Experts of a small language model: 59.8M parameters, 7180 steps.
Below are experts of layer 3 (counted from 0) of a mixture-of-experts language model. Rows are named router (the router's row for the expert), down (a neuron's output weights, with its number) and show model dimensions 0-159. Each number is 200 + 40 x the weight over its row's rms, rounded and kept within 0 to 999.
After each expert's rows: a language model's description of what the expert responds to. This comes from a sample of Wikipedia text that the model never trained on.

# expert 22
router,231,212,176,255,220,217,182,172,225,169,205,208,194,191,248,237,258,278,142,150,270,170,187,194,208,199,223,101,290,128,162,155,221,167,245,179,219,202,190,289,256,227,236,205,160,214,212,200,163,173,249,191,223,211,189,238,235,150,171,249,157,170,222,210,149,131,191,219,176,180,123,219,154,177,225,189,242,255,200,158,209,117,314,173,170,158,241,149,248,175,190,196,168,244,117,282,238,203,172,194,204,185,191,198,189,165,206,220,155,162,197,192,206,233,251,222,207,252,273,158,215,212,173,145,240,307,255,208,220,156,249,268,179,158,192,200,149,131,237,177,277,242,274,219,224,167,181,192,195,229,167,170,190,172,211,218,248,169,168,213
down0,170,160,192,207,206,181,183,201,218,144,132,181,122,217,172,212,189,209,169,244,177,224,208,205,288,165,149,241,264,309,203,235,233,186,181,170,187,256,240,165,260,165,272,128,213,189,194,173,115,148,189,236,153,197,207,215,213,172,200,203,171,239,244,202,226,160,238,162,179,245,165,152,242,164,184,242,156,206,197,161,201,153,108,203,212,168,177,173,217,214,227,275,189,165,269,222,242,219,267,194,243,199,212,163,269,158,154,134,254,175,243,201,216,204,97,214,224,185,213,183,177,159,237,207,249,299,138,264,122,220,131,212,226,172,208,141,204,182,198,204,190,252,238,187,211,189,252,146,230,248,193,286,201,180,218,170,210,143,164,257
down1,171,164,172,170,161,230,198,234,159,191,184,238,209,118,264,163,172,153,232,215,240,237,160,270,144,186,196,166,222,185,216,239,184,138,180,225,234,167,243,165,176,180,216,145,166,215,207,186,225,119,174,218,169,164,178,253,174,162,210,219,175,184,186,85,228,242,268,190,222,213,229,267,204,151,122,184,173,285,249,154,199,253,173,189,184,173,179,275,138,143,209,207,211,206,232,195,206,138,176,228,290,186,241,266,180,192,230,201,225,236,200,164,237,244,160,201,137,167,241,168,243,278,256,186,227,194,257,244,205,262,238,238,211,232,208,192,188,138,183,213,254,122,163,144,121,256,275,206,165,192,199,172,263,203,192,197,230,215,110,237
down2,194,251,158,211,141,235,197,137,237,138,75,176,141,144,187,210,148,138,202,212,242,200,186,161,179,186,250,140,212,223,252,241,261,181,166,242,180,142,195,190,227,213,138,235,194,212,259,174,180,208,161,225,202,190,173,192,131,252,152,210,213,260,252,231,239,198,232,221,212,225,248,117,203,182,159,225,215,240,274,215,186,227,199,173,153,154,224,163,220,115,176,223,204,201,188,275,176,208,236,187,274,224,158,212,186,175,217,136,171,187,189,227,205,248,264,183,146,163,197,235,183,164,214,201,229,220,258,163,203,239,297,214,174,191,181,127,203,212,250,195,166,210,162,213,200,157,215,102,272,206,233,210,164,202,262,220,167,263,312,143
down3,247,166,205,177,262,250,251,233,263,250,219,199,216,158,228,194,215,171,119,275,251,171,216,179,253,154,255,204,128,160,197,246,186,142,223,214,219,230,230,244,140,185,249,204,256,157,188,229,258,123,115,281,194,194,177,231,226,248,209,186,145,173,226,236,196,164,224,198,200,130,203,210,195,237,158,221,191,205,213,179,170,195,228,160,182,153,224,218,223,164,226,153,217,207,196,244,184,223,145,214,250,135,210,176,208,221,196,228,230,229,231,208,184,215,165,327,241,152,160,206,149,314,131,146,155,254,222,205,237,211,125,227,192,142,242,221,143,303,213,261,200,221,231,190,166,277,184,227,224,216,193,153,175,155,158,217,172,205,203,157
What it handles: Place-name and direction words or their pieces: North, South, City, County, United, island, region, and starts of states like Ar(izona), Ho(uston).

# expert 15
router,227,187,211,166,209,205,149,212,205,190,192,186,204,172,254,193,215,157,203,160,275,177,254,214,201,128,244,183,126,186,164,160,214,185,151,269,243,195,241,164,149,161,226,299,189,271,282,141,198,152,174,220,233,198,145,173,127,212,219,168,125,224,242,243,273,202,159,214,188,207,193,174,246,250,81,98,191,160,212,187,255,176,270,168,193,163,173,260,165,195,170,174,149,207,221,189,183,225,259,201,258,203,212,205,281,208,255,199,147,273,265,261,157,232,188,180,124,203,204,132,192,164,215,230,164,232,222,156,253,195,196,153,184,178,228,230,238,174,242,213,210,228,155,252,125,196,178,198,197,195,251,246,210,223,174,172,136,181,217,190
down0,165,215,268,236,267,162,249,224,123,261,240,226,224,197,255,199,157,195,246,181,176,210,207,236,184,196,213,179,235,244,224,169,144,105,188,229,158,242,185,175,249,205,231,189,151,247,116,192,245,125,236,213,210,306,150,183,222,186,214,150,242,223,116,184,164,263,242,192,187,171,178,223,266,235,181,159,133,218,151,243,217,226,244,136,206,163,215,184,116,163,125,204,216,172,206,161,205,132,204,194,145,250,205,179,177,152,86,224,206,209,241,228,152,145,209,186,217,160,190,178,190,155,258,138,174,210,265,224,188,235,195,140,188,194,173,172,187,186,180,238,171,221,215,208,161,152,161,230,243,293,186,225,161,141,215,262,177,232,210,221
down1,237,271,182,117,213,254,286,278,242,154,264,241,225,165,233,132,247,180,214,211,237,205,145,196,196,178,127,184,194,114,135,166,213,198,162,223,175,223,232,110,157,160,266,222,229,182,210,206,210,202,150,229,206,170,153,210,213,141,226,158,137,132,189,194,170,253,162,176,255,186,190,236,257,239,218,194,269,216,175,184,246,208,233,160,168,166,210,195,192,206,214,276,202,178,240,149,175,185,171,185,233,213,209,209,222,138,216,187,187,155,246,159,149,309,239,271,159,187,222,191,290,181,191,192,218,231,180,250,252,219,230,223,221,218,115,303,244,191,206,215,233,177,239,145,189,230,210,144,206,173,172,201,220,221,148,199,203,284,220,174
down2,276,221,203,213,240,179,231,190,178,212,231,155,177,210,241,207,207,224,276,178,206,214,231,83,176,189,204,253,223,115,132,195,196,130,219,216,162,159,148,219,183,164,169,244,196,173,201,162,128,185,186,236,193,205,174,203,205,218,204,130,214,215,203,299,183,168,289,158,154,155,266,242,198,179,230,192,212,288,213,137,163,295,234,166,175,188,212,265,276,165,186,189,142,133,244,195,212,205,212,295,221,207,246,137,169,236,246,191,188,151,166,211,193,207,237,210,167,143,229,230,192,230,243,183,178,214,190,214,200,133,264,205,227,143,158,151,180,227,244,118,164,194,212,289,247,193,161,156,255,197,232,254,228,214,231,236,185,240,244,184
down3,201,236,211,174,162,228,206,183,276,210,196,265,196,190,163,157,256,147,199,251,162,196,203,249,144,164,173,250,148,156,202,284,186,167,223,177,226,173,238,208,258,210,235,204,160,166,216,211,179,239,210,292,221,231,202,156,177,212,273,217,198,228,193,174,136,238,123,193,187,168,269,251,191,205,135,221,239,238,291,299,193,132,131,233,161,196,182,185,176,185,227,232,214,204,267,263,208,286,188,216,149,236,202,212,134,210,152,222,199,216,196,243,225,126,229,164,241,237,156,258,175,264,190,225,179,195,219,226,283,255,162,273,217,217,171,178,116,226,224,156,162,223,202,193,235,235,204,200,246,70,181,206,189,193,183,202,229,167,161,216
What it handles: Pipe separators after titled entries with years in discographies and tables, plus capitalized word starts like No(n-party), Q(uentin), Ch(ief), W(CC).

# expert 36
router,149,278,217,212,220,278,178,190,230,231,186,236,146,306,186,166,246,277,137,262,210,195,275,129,171,215,206,219,196,217,192,230,130,213,253,209,201,167,163,137,158,206,175,164,206,117,213,154,184,204,213,207,162,135,184,251,191,251,202,221,144,201,199,150,194,287,224,171,165,177,264,193,152,222,223,179,202,233,278,186,191,237,178,169,258,231,226,234,178,207,131,272,162,183,189,314,186,214,175,253,196,180,150,193,199,224,234,134,187,248,227,125,197,197,202,158,186,155,263,216,192,161,199,237,166,176,177,223,214,173,128,129,162,288,211,179,237,153,183,227,205,221,164,144,269,180,222,246,191,224,207,203,245,222,221,263,192,191,199,269
down0,235,147,186,228,166,114,258,189,225,184,234,208,191,209,229,182,217,253,221,175,150,155,246,218,240,239,215,178,195,201,253,119,169,280,168,207,193,181,194,153,137,245,248,173,159,282,268,171,224,134,190,276,185,260,156,212,186,153,216,147,230,208,178,286,178,165,219,244,243,229,186,250,184,129,210,169,226,233,265,223,153,151,173,228,231,152,241,183,140,178,144,281,172,195,193,163,225,139,139,233,158,213,133,164,205,177,205,179,212,218,177,165,168,224,220,188,258,182,149,143,234,238,231,166,266,144,151,139,200,132,108,233,170,231,165,220,199,158,195,205,174,214,264,217,179,211,246,194,201,211,157,239,145,202,172,164,217,141,234,272
down1,110,259,141,124,156,212,251,189,177,158,209,173,222,194,319,209,219,150,216,200,277,227,248,191,185,185,160,136,137,167,179,229,227,200,263,203,201,229,307,174,213,198,208,238,190,266,177,234,211,233,209,143,269,161,147,171,199,208,172,193,152,194,200,151,194,251,188,173,244,264,228,189,270,201,177,156,134,206,203,196,237,170,150,197,186,170,157,197,180,172,198,178,146,139,165,162,190,202,226,157,185,147,312,146,155,261,241,208,129,195,197,158,177,205,219,184,149,161,256,146,184,149,154,151,247,218,197,248,264,195,215,255,206,179,163,226,174,220,193,210,245,231,185,193,237,238,141,207,217,263,146,165,255,129,156,172,228,236,218,203
down2,197,246,216,251,241,219,271,227,174,184,205,230,211,172,292,209,191,190,252,148,179,185,238,143,133,191,213,237,219,137,181,165,253,144,190,207,179,161,209,248,249,177,162,216,181,194,302,175,199,220,171,227,176,101,169,247,265,228,221,188,158,181,293,249,206,243,228,205,148,175,204,178,284,172,203,190,250,193,179,196,189,284,219,255,193,166,216,231,139,140,200,189,253,177,124,217,223,242,178,131,193,178,276,119,151,219,199,152,221,123,173,199,164,238,238,208,249,196,227,118,174,220,195,190,146,190,224,191,137,175,213,238,179,147,176,151,233,160,175,188,190,308,158,225,172,216,203,188,266,206,174,196,209,241,149,236,242,256,237,169
down3,158,141,244,157,184,240,257,195,167,226,185,170,265,225,237,207,250,183,166,237,117,186,311,192,220,227,160,213,226,193,249,202,225,185,192,257,201,275,146,214,127,176,245,201,297,201,159,220,151,215,151,254,200,246,205,227,326,229,226,192,159,213,221,142,200,217,178,274,138,217,216,186,252,216,242,223,140,221,169,212,207,182,193,224,200,211,113,197,165,169,195,245,231,195,191,229,242,227,165,184,165,245,231,197,176,200,203,165,253,197,273,176,260,202,188,200,179,236,130,225,211,138,226,207,235,290,201,183,206,134,218,242,186,206,210,143,232,169,191,127,186,242,155,147,171,165,218,115,159,137,226,178,244,172,138,154,279,201,201,198
What it handles: Inner pieces of Slavic, German and other foreign names like Szczepaniak, Gschwind, Süd, and periods after initials or abbreviations.

# expert 37
router,248,194,206,232,191,208,277,234,206,128,236,167,233,197,171,207,202,216,216,134,139,243,231,156,197,209,270,182,208,183,218,151,183,201,223,177,139,186,86,225,256,242,186,159,148,163,165,184,151,216,148,156,173,193,134,231,287,265,213,205,178,200,174,170,146,195,243,215,206,215,188,99,224,166,233,185,231,195,158,181,99,184,154,209,213,211,198,266,179,192,155,268,228,186,134,175,191,191,248,198,239,222,207,167,123,152,286,264,175,148,169,190,186,155,208,236,162,260,204,247,171,218,212,122,172,224,199,181,158,216,207,203,175,141,157,161,149,128,210,253,208,202,226,186,151,207,243,143,227,179,170,230,188,119,248,198,284,182,235,262
down0,257,165,201,211,123,229,202,194,212,182,195,273,98,205,213,178,170,213,218,168,159,190,206,251,292,137,208,205,155,222,165,169,184,218,169,203,181,157,206,245,205,172,292,180,184,232,190,203,149,198,235,269,115,231,184,187,187,230,115,216,175,157,176,275,221,154,259,162,174,187,244,223,204,250,166,293,150,170,247,188,258,181,189,213,127,103,152,188,148,169,202,211,188,208,245,190,279,219,173,210,241,244,135,206,212,220,219,188,271,255,158,204,166,198,191,224,316,164,211,184,194,194,205,224,259,283,228,189,199,230,181,173,228,168,138,219,244,167,213,238,172,221,270,226,283,263,245,182,224,233,183,186,159,159,184,209,238,196,189,228
down1,159,211,154,156,157,175,204,229,261,161,200,206,191,195,218,124,164,247,221,192,257,211,262,148,177,221,169,170,187,188,145,161,264,219,201,219,131,206,237,204,200,217,246,218,191,149,204,176,228,148,255,141,232,150,148,171,178,191,200,131,107,109,231,158,215,184,139,237,234,206,192,152,165,260,186,185,226,186,198,154,199,238,208,147,172,177,202,159,229,238,202,239,267,254,197,246,153,171,245,122,219,241,280,246,238,128,227,208,129,229,217,230,203,262,228,185,148,218,175,197,85,178,164,158,192,168,247,168,254,168,220,176,214,226,136,211,176,114,195,211,270,240,179,176,159,198,263,191,236,205,182,217,121,265,160,241,251,206,228,216
down2,195,306,133,248,155,220,246,160,200,187,192,205,169,263,230,195,194,176,171,232,184,182,202,180,167,213,255,248,250,200,211,248,237,143,192,215,162,241,178,180,206,207,199,151,147,270,230,235,215,281,168,219,209,196,172,202,207,272,230,192,326,216,311,159,218,175,253,137,130,230,270,195,187,193,208,202,162,258,216,188,145,201,209,225,249,252,176,232,233,192,255,259,179,170,262,139,253,166,168,208,280,204,207,151,229,230,226,167,254,139,192,167,137,162,143,232,176,140,220,211,161,258,175,181,181,229,253,204,225,168,240,170,202,183,219,240,111,190,240,159,160,225,161,192,235,154,153,152,272,198,155,153,146,207,195,175,194,194,191,235
down3,231,140,179,189,209,282,215,214,201,205,152,177,176,254,212,222,131,170,167,224,250,197,143,187,183,170,131,273,247,157,201,228,231,193,219,165,243,241,283,228,43,240,235,183,261,149,245,213,314,198,129,224,220,135,192,222,193,135,179,208,188,208,198,216,224,215,150,275,175,192,183,138,229,275,204,219,160,141,248,200,160,195,179,181,224,260,189,228,208,202,272,207,158,204,221,261,207,258,201,228,191,248,202,193,169,223,176,143,205,219,197,188,244,224,208,144,150,193,204,237,203,186,207,188,220,238,213,276,228,189,143,205,201,230,198,214,248,146,166,180,229,200,224,122,142,185,165,163,212,136,278,174,253,137,170,180,246,188,214,261
What it handles: Pipe separators in Wikipedia tables, mostly right after a number or name cell in stats rows, plus 000 and million.

# expert 34
router,171,196,153,206,240,208,250,252,202,210,206,183,172,170,196,223,171,173,247,207,235,154,194,113,200,190,200,160,174,226,199,153,162,198,147,178,227,169,174,265,233,236,103,218,266,195,206,194,149,170,209,144,209,156,211,128,248,253,196,176,176,115,259,190,124,182,119,198,287,190,282,213,187,158,259,223,160,280,207,188,183,240,176,200,176,196,216,177,202,160,263,153,254,179,192,176,223,171,275,195,193,194,184,254,239,249,221,179,198,172,166,183,152,135,107,149,176,154,191,159,240,230,234,108,191,200,193,178,167,172,182,258,180,240,260,215,212,182,263,243,188,254,176,156,321,199,198,239,203,240,162,150,209,221,128,218,149,214,231,185
down0,132,261,155,276,177,153,236,152,124,174,210,222,142,235,190,135,165,170,194,173,198,199,224,237,237,179,156,216,215,149,197,182,191,234,184,283,192,226,185,191,233,234,276,210,147,255,164,187,114,262,191,202,175,246,192,187,208,248,237,181,166,203,205,225,156,228,152,175,167,152,225,223,224,224,199,189,198,227,219,126,182,167,215,191,185,182,146,224,100,213,221,266,144,236,263,211,252,152,219,191,234,195,191,239,245,163,115,177,251,234,230,192,146,236,240,146,270,215,232,139,194,171,179,164,245,173,264,129,223,249,231,229,151,184,209,178,194,189,312,219,186,121,155,181,234,280,236,200,218,229,177,211,193,186,257,253,211,235,111,205
down1,211,165,143,230,152,211,205,232,297,233,185,199,174,251,232,230,200,194,179,159,261,191,198,204,199,200,130,204,251,172,112,239,175,212,252,223,145,190,325,218,163,244,257,217,203,207,226,148,182,209,247,236,192,130,214,139,188,186,210,163,224,169,174,204,242,159,164,233,212,209,166,212,172,228,199,156,193,247,208,203,298,90,219,202,221,119,159,189,209,212,170,243,218,239,211,175,179,198,212,174,234,226,206,211,156,172,240,169,173,174,180,198,175,250,131,198,132,214,269,153,215,272,153,210,166,164,253,202,231,220,291,234,257,241,194,196,201,235,113,178,182,249,174,197,246,147,224,222,277,211,254,203,213,277,217,214,277,140,262,239
down2,172,243,200,252,201,122,218,221,198,126,139,195,141,213,175,285,226,267,237,204,252,197,161,151,171,211,222,178,228,226,177,189,225,214,132,123,172,182,202,229,181,180,265,244,200,173,240,195,197,260,170,237,185,189,217,248,271,266,175,215,202,230,307,208,241,233,281,185,211,204,228,165,219,226,198,181,156,236,285,179,196,237,162,178,169,264,187,189,238,206,142,209,224,106,211,183,186,171,190,195,205,268,237,93,142,221,232,170,184,175,162,195,245,194,241,259,135,165,253,198,181,207,169,194,234,218,278,229,218,137,149,245,128,200,205,190,169,168,228,229,189,234,107,222,175,157,229,146,241,187,113,140,170,177,218,210,214,215,181,247
down3,212,141,243,158,216,256,208,202,239,195,163,238,88,294,206,184,252,237,167,178,231,227,206,178,271,208,170,208,212,111,211,188,253,199,190,214,126,269,256,296,173,165,276,165,212,143,191,170,234,256,173,186,197,246,206,170,212,142,275,175,167,176,165,219,225,194,184,199,261,183,196,199,255,265,165,206,175,109,250,160,124,153,184,185,214,216,197,169,206,97,180,150,209,237,198,178,216,204,127,304,162,217,249,220,161,193,156,161,217,204,223,179,248,201,173,154,145,230,201,269,172,217,253,171,200,244,171,234,187,190,171,164,161,166,185,174,230,96,241,217,217,188,148,255,168,195,199,222,187,165,219,196,193,219,174,175,244,203,170,167
What it handles: Syllable pieces se, Se, ca, Ca, Mar, often starting names or ending words (Assamese, course, Seleuș), plus colons in times and infobox lists.

# expert 27
router,87,152,252,172,178,202,160,181,193,237,181,229,124,171,262,223,209,276,176,232,162,211,134,234,173,166,157,209,193,227,230,120,168,192,224,232,170,188,207,235,305,195,133,175,277,278,209,219,221,180,124,180,198,216,147,149,136,163,163,233,183,159,157,176,205,184,199,219,144,237,252,201,187,197,191,164,151,189,182,250,180,245,187,159,219,205,259,176,227,189,270,205,180,195,162,228,326,152,288,201,198,224,165,193,186,193,171,197,162,303,232,253,157,184,200,156,160,191,189,143,152,234,202,263,199,192,236,254,163,188,257,154,159,148,215,258,244,241,193,186,225,183,182,248,155,194,183,201,147,182,166,258,174,234,221,156,191,168,165,193
down0,147,160,191,261,130,178,179,251,186,187,231,234,63,194,259,222,224,204,199,204,190,165,245,212,240,212,247,244,168,174,205,193,200,230,223,229,210,127,264,155,237,218,212,229,229,247,202,154,225,193,194,196,177,166,161,242,177,198,251,219,206,207,205,177,167,241,255,148,178,119,133,199,237,280,228,234,216,175,200,194,211,260,119,174,163,145,68,118,164,182,175,222,193,171,224,166,213,190,185,198,178,272,174,186,223,195,176,261,240,254,151,216,180,188,168,237,223,189,137,173,176,162,201,164,231,227,231,154,196,161,154,186,165,219,143,137,225,183,256,239,221,211,179,255,245,236,184,106,228,241,167,169,276,101,169,235,244,224,222,207
down1,302,199,184,209,158,246,237,215,264,216,152,241,221,257,217,205,148,214,245,167,284,172,178,200,241,244,197,169,251,240,237,178,215,191,240,166,134,217,176,162,152,150,259,211,250,167,181,211,201,239,176,213,213,253,181,169,158,157,211,248,181,198,222,194,241,198,158,267,290,224,178,204,231,176,173,225,202,197,282,204,108,258,178,163,228,125,149,227,181,221,298,194,132,213,234,229,169,153,212,210,246,190,255,209,277,126,293,229,209,211,153,160,199,167,190,217,172,123,210,209,167,159,230,174,229,217,202,191,275,187,236,193,137,181,119,241,178,134,210,278,214,190,187,197,266,210,184,186,186,217,217,232,159,264,202,157,223,199,148,152
down2,251,266,217,272,222,187,293,208,193,202,217,174,243,168,165,165,173,191,260,200,157,156,195,192,185,223,235,213,225,185,246,111,255,217,196,183,192,179,133,176,156,198,229,237,169,192,199,211,223,161,148,250,242,124,180,202,186,165,215,217,233,223,264,270,256,234,257,142,229,203,253,211,188,235,214,177,169,175,290,155,163,269,258,196,181,201,194,304,197,177,248,187,215,235,248,225,194,263,255,194,250,211,245,114,116,203,177,194,217,191,210,220,235,249,210,263,148,114,239,209,120,212,179,203,190,189,176,251,220,185,194,178,243,178,161,146,69,244,264,202,176,191,184,181,238,182,178,183,222,170,171,187,197,262,255,188,257,227,153,203
down3,194,207,176,235,223,248,260,195,279,164,223,182,186,230,231,259,197,152,153,209,169,210,234,144,165,181,207,250,163,255,176,253,225,152,175,212,212,174,241,100,149,217,163,257,262,194,219,152,200,264,209,282,202,108,255,267,303,256,279,191,178,194,206,153,211,209,155,204,216,159,191,235,218,229,176,137,241,238,216,181,134,170,141,202,261,156,163,229,241,251,274,250,184,271,222,257,232,238,177,216,166,232,269,243,120,228,187,198,264,180,211,174,193,209,221,212,239,220,217,206,170,183,218,171,207,244,233,221,263,243,143,202,208,223,244,151,142,144,180,245,211,222,241,183,153,214,211,215,168,149,185,250,185,236,228,125,186,151,199,175
What it handles: Capital letters in country codes and coordinates, such as CH-N, TU-N, °N, plus the -ov piece in Slavic names like Astanov, and percent signs.

# expert 31
router,229,237,182,180,266,201,161,134,274,136,170,250,262,165,265,165,248,214,201,164,106,244,189,203,198,262,200,157,245,197,180,204,175,173,140,163,158,182,205,182,224,167,175,127,237,221,187,183,201,148,243,131,239,168,173,226,153,191,247,216,222,286,202,178,201,217,251,261,226,181,299,145,144,182,220,166,210,208,198,218,230,231,119,188,243,176,197,194,220,311,251,215,234,156,199,146,214,234,135,235,223,204,213,213,273,225,179,156,180,249,139,269,173,263,200,220,210,252,232,159,137,215,245,243,123,200,234,215,243,189,219,196,269,183,196,277,237,164,240,251,222,252,178,246,226,247,236,227,183,186,165,191,208,193,180,241,243,245,217,181
down0,149,202,220,196,185,159,210,216,131,311,201,285,157,133,206,224,162,214,283,163,161,187,274,194,282,220,193,239,203,228,209,192,236,196,198,198,205,208,163,211,195,170,265,146,185,210,183,151,212,149,218,192,148,150,151,243,202,188,240,209,192,153,199,238,231,162,156,166,163,206,233,205,184,254,188,223,182,174,161,204,238,226,179,184,146,104,139,201,166,135,176,232,207,217,197,123,237,162,204,203,197,203,160,198,228,221,137,285,277,198,83,199,183,231,275,223,182,155,238,126,215,219,191,223,216,186,147,179,201,250,190,193,185,186,146,222,318,155,174,255,212,220,216,235,203,287,200,246,214,193,260,200,179,151,129,262,218,235,239,198
down1,209,195,203,210,213,285,221,223,189,202,168,168,176,168,155,210,144,163,254,245,223,151,205,165,142,124,215,172,215,180,114,138,165,161,256,192,207,219,270,172,207,193,280,210,201,182,160,227,217,220,209,147,229,228,141,243,201,187,197,147,243,171,110,148,201,246,196,194,230,211,247,258,174,282,166,249,185,223,159,178,164,220,193,167,198,167,165,136,209,174,181,219,115,144,256,180,268,186,152,179,193,185,232,249,191,191,256,147,158,267,199,122,204,245,182,209,141,226,237,223,241,181,133,175,230,272,94,273,207,204,230,180,164,129,184,225,126,206,130,180,201,253,139,182,212,202,138,235,186,170,221,164,209,194,229,273,199,218,236,218
down2,276,146,135,242,181,145,205,187,277,187,256,183,267,210,248,171,246,235,236,216,229,155,161,170,198,132,202,131,207,144,278,222,210,230,165,155,187,133,173,201,185,158,155,179,155,241,214,213,197,196,121,264,239,125,221,209,261,203,213,222,196,240,169,214,219,255,288,139,229,168,241,156,163,174,205,254,234,216,187,211,167,219,170,172,97,234,200,250,217,151,254,181,230,250,185,234,169,259,199,272,226,195,271,145,199,209,266,164,177,227,148,232,193,207,251,219,258,136,184,158,212,218,196,205,213,223,231,210,196,188,203,202,231,218,156,225,213,163,215,151,133,205,262,223,165,135,134,262,244,126,183,216,226,186,217,135,230,235,245,175
down3,157,152,228,231,191,192,264,219,188,163,196,240,171,175,133,240,251,238,162,133,226,196,274,218,191,194,229,245,186,113,222,241,172,205,221,100,154,210,170,209,141,247,213,162,211,216,253,255,197,242,174,233,238,175,237,229,241,167,187,170,141,243,182,250,146,224,118,235,183,269,223,193,140,272,227,196,241,165,219,235,184,171,269,183,222,242,207,236,201,184,229,194,122,275,172,200,131,196,287,262,169,198,208,178,198,158,199,212,268,213,219,168,183,116,190,144,151,235,198,237,129,195,218,173,243,252,177,183,301,160,177,210,178,230,217,200,118,176,131,155,179,205,202,131,195,239,180,203,184,213,172,138,143,210,232,186,197,158,155,242
What it handles: Second pieces of given names after J, Jo, Ja or Mi, as in Jørgen and Johannessen, plus table separators and other name fragments.

# expert 40
router,178,231,262,228,140,154,208,224,105,189,210,239,194,166,220,245,214,189,165,203,235,147,251,210,194,212,215,207,213,191,255,273,210,240,239,147,208,235,263,263,170,226,210,264,212,206,185,180,167,181,215,200,130,178,217,230,240,226,160,182,146,228,235,200,253,242,273,202,188,252,242,137,176,180,202,301,155,210,194,226,273,132,201,211,227,241,172,212,273,247,197,140,189,152,214,248,167,165,181,222,191,153,254,133,187,189,197,189,211,226,215,175,226,216,152,202,315,178,216,217,202,223,203,175,328,149,195,153,176,203,225,111,229,271,209,272,207,158,270,224,148,169,153,245,176,209,248,265,233,207,193,195,243,195,260,195,210,270,234,221
down0,235,168,194,217,167,212,222,207,145,241,225,237,164,149,238,192,223,220,229,150,155,217,217,228,252,160,186,219,263,243,201,171,284,228,198,253,184,220,212,127,239,153,303,204,178,197,204,163,250,244,172,240,182,229,145,234,181,171,220,161,189,187,240,197,243,193,219,166,124,226,226,245,285,173,225,183,200,178,195,174,179,184,162,188,210,166,201,197,146,229,195,236,200,163,194,198,251,137,233,246,224,290,168,172,261,224,156,239,238,243,161,209,167,233,178,230,257,134,148,152,256,115,183,216,282,198,176,213,263,194,209,251,189,206,146,193,165,186,240,294,286,142,265,199,254,275,225,133,296,199,158,215,122,185,195,238,197,182,180,206
down1,153,246,224,222,233,257,177,193,236,161,182,204,185,175,167,173,139,223,221,170,271,221,221,202,157,198,233,105,211,172,184,218,190,130,191,286,185,282,307,166,177,191,301,261,259,227,174,180,183,254,195,171,290,158,232,132,216,117,207,184,226,163,249,193,228,210,157,196,201,199,258,170,183,268,231,213,219,230,182,198,256,206,250,188,182,198,178,216,244,190,221,174,244,247,234,157,211,136,239,107,236,206,200,258,171,233,258,203,176,275,246,118,159,246,180,180,136,159,218,201,146,267,180,136,216,234,207,204,263,249,175,187,186,195,168,206,170,187,215,156,268,222,256,212,225,232,189,218,193,154,205,118,194,175,165,199,212,225,200,150
down2,148,234,153,179,249,166,254,193,224,193,235,221,197,215,158,158,148,157,230,182,187,185,127,115,247,225,290,158,247,136,195,248,198,264,219,177,165,179,211,215,154,181,175,233,175,155,243,144,170,218,194,242,259,158,241,182,162,232,202,213,180,249,207,237,182,223,173,150,210,220,147,208,220,199,225,235,194,184,245,202,238,230,183,165,234,138,211,240,262,172,252,216,173,207,242,186,112,300,190,250,211,167,219,204,131,210,214,249,240,169,179,213,145,217,263,240,193,180,257,249,164,216,185,210,213,207,191,182,146,158,228,140,161,180,248,200,226,125,321,144,216,247,113,185,244,166,218,168,227,143,209,180,180,217,294,239,260,255,257,210
down3,199,135,195,123,197,229,203,168,245,225,159,230,183,136,117,292,235,244,185,183,211,153,266,172,148,144,249,264,196,216,120,180,263,189,221,279,199,211,241,266,218,175,230,181,183,166,146,192,169,197,240,233,180,226,185,236,250,250,208,194,187,252,239,155,179,190,169,190,158,222,233,231,232,311,174,180,193,244,230,226,152,216,190,179,151,176,283,142,234,134,162,215,205,193,212,173,184,268,182,229,136,240,231,184,201,148,164,164,207,178,306,230,147,176,204,146,123,204,229,174,188,172,272,177,155,229,189,200,253,142,175,234,272,163,248,191,178,200,195,176,215,187,212,252,152,147,253,203,233,230,221,188,206,190,114,177,226,216,191,141
What it handles: Consonant-cluster syllables like tra, tri, gra, ro inside words (frustrated, orchestra, Detroit), word-initial con, Bra, Tra, and coordinate minute numbers.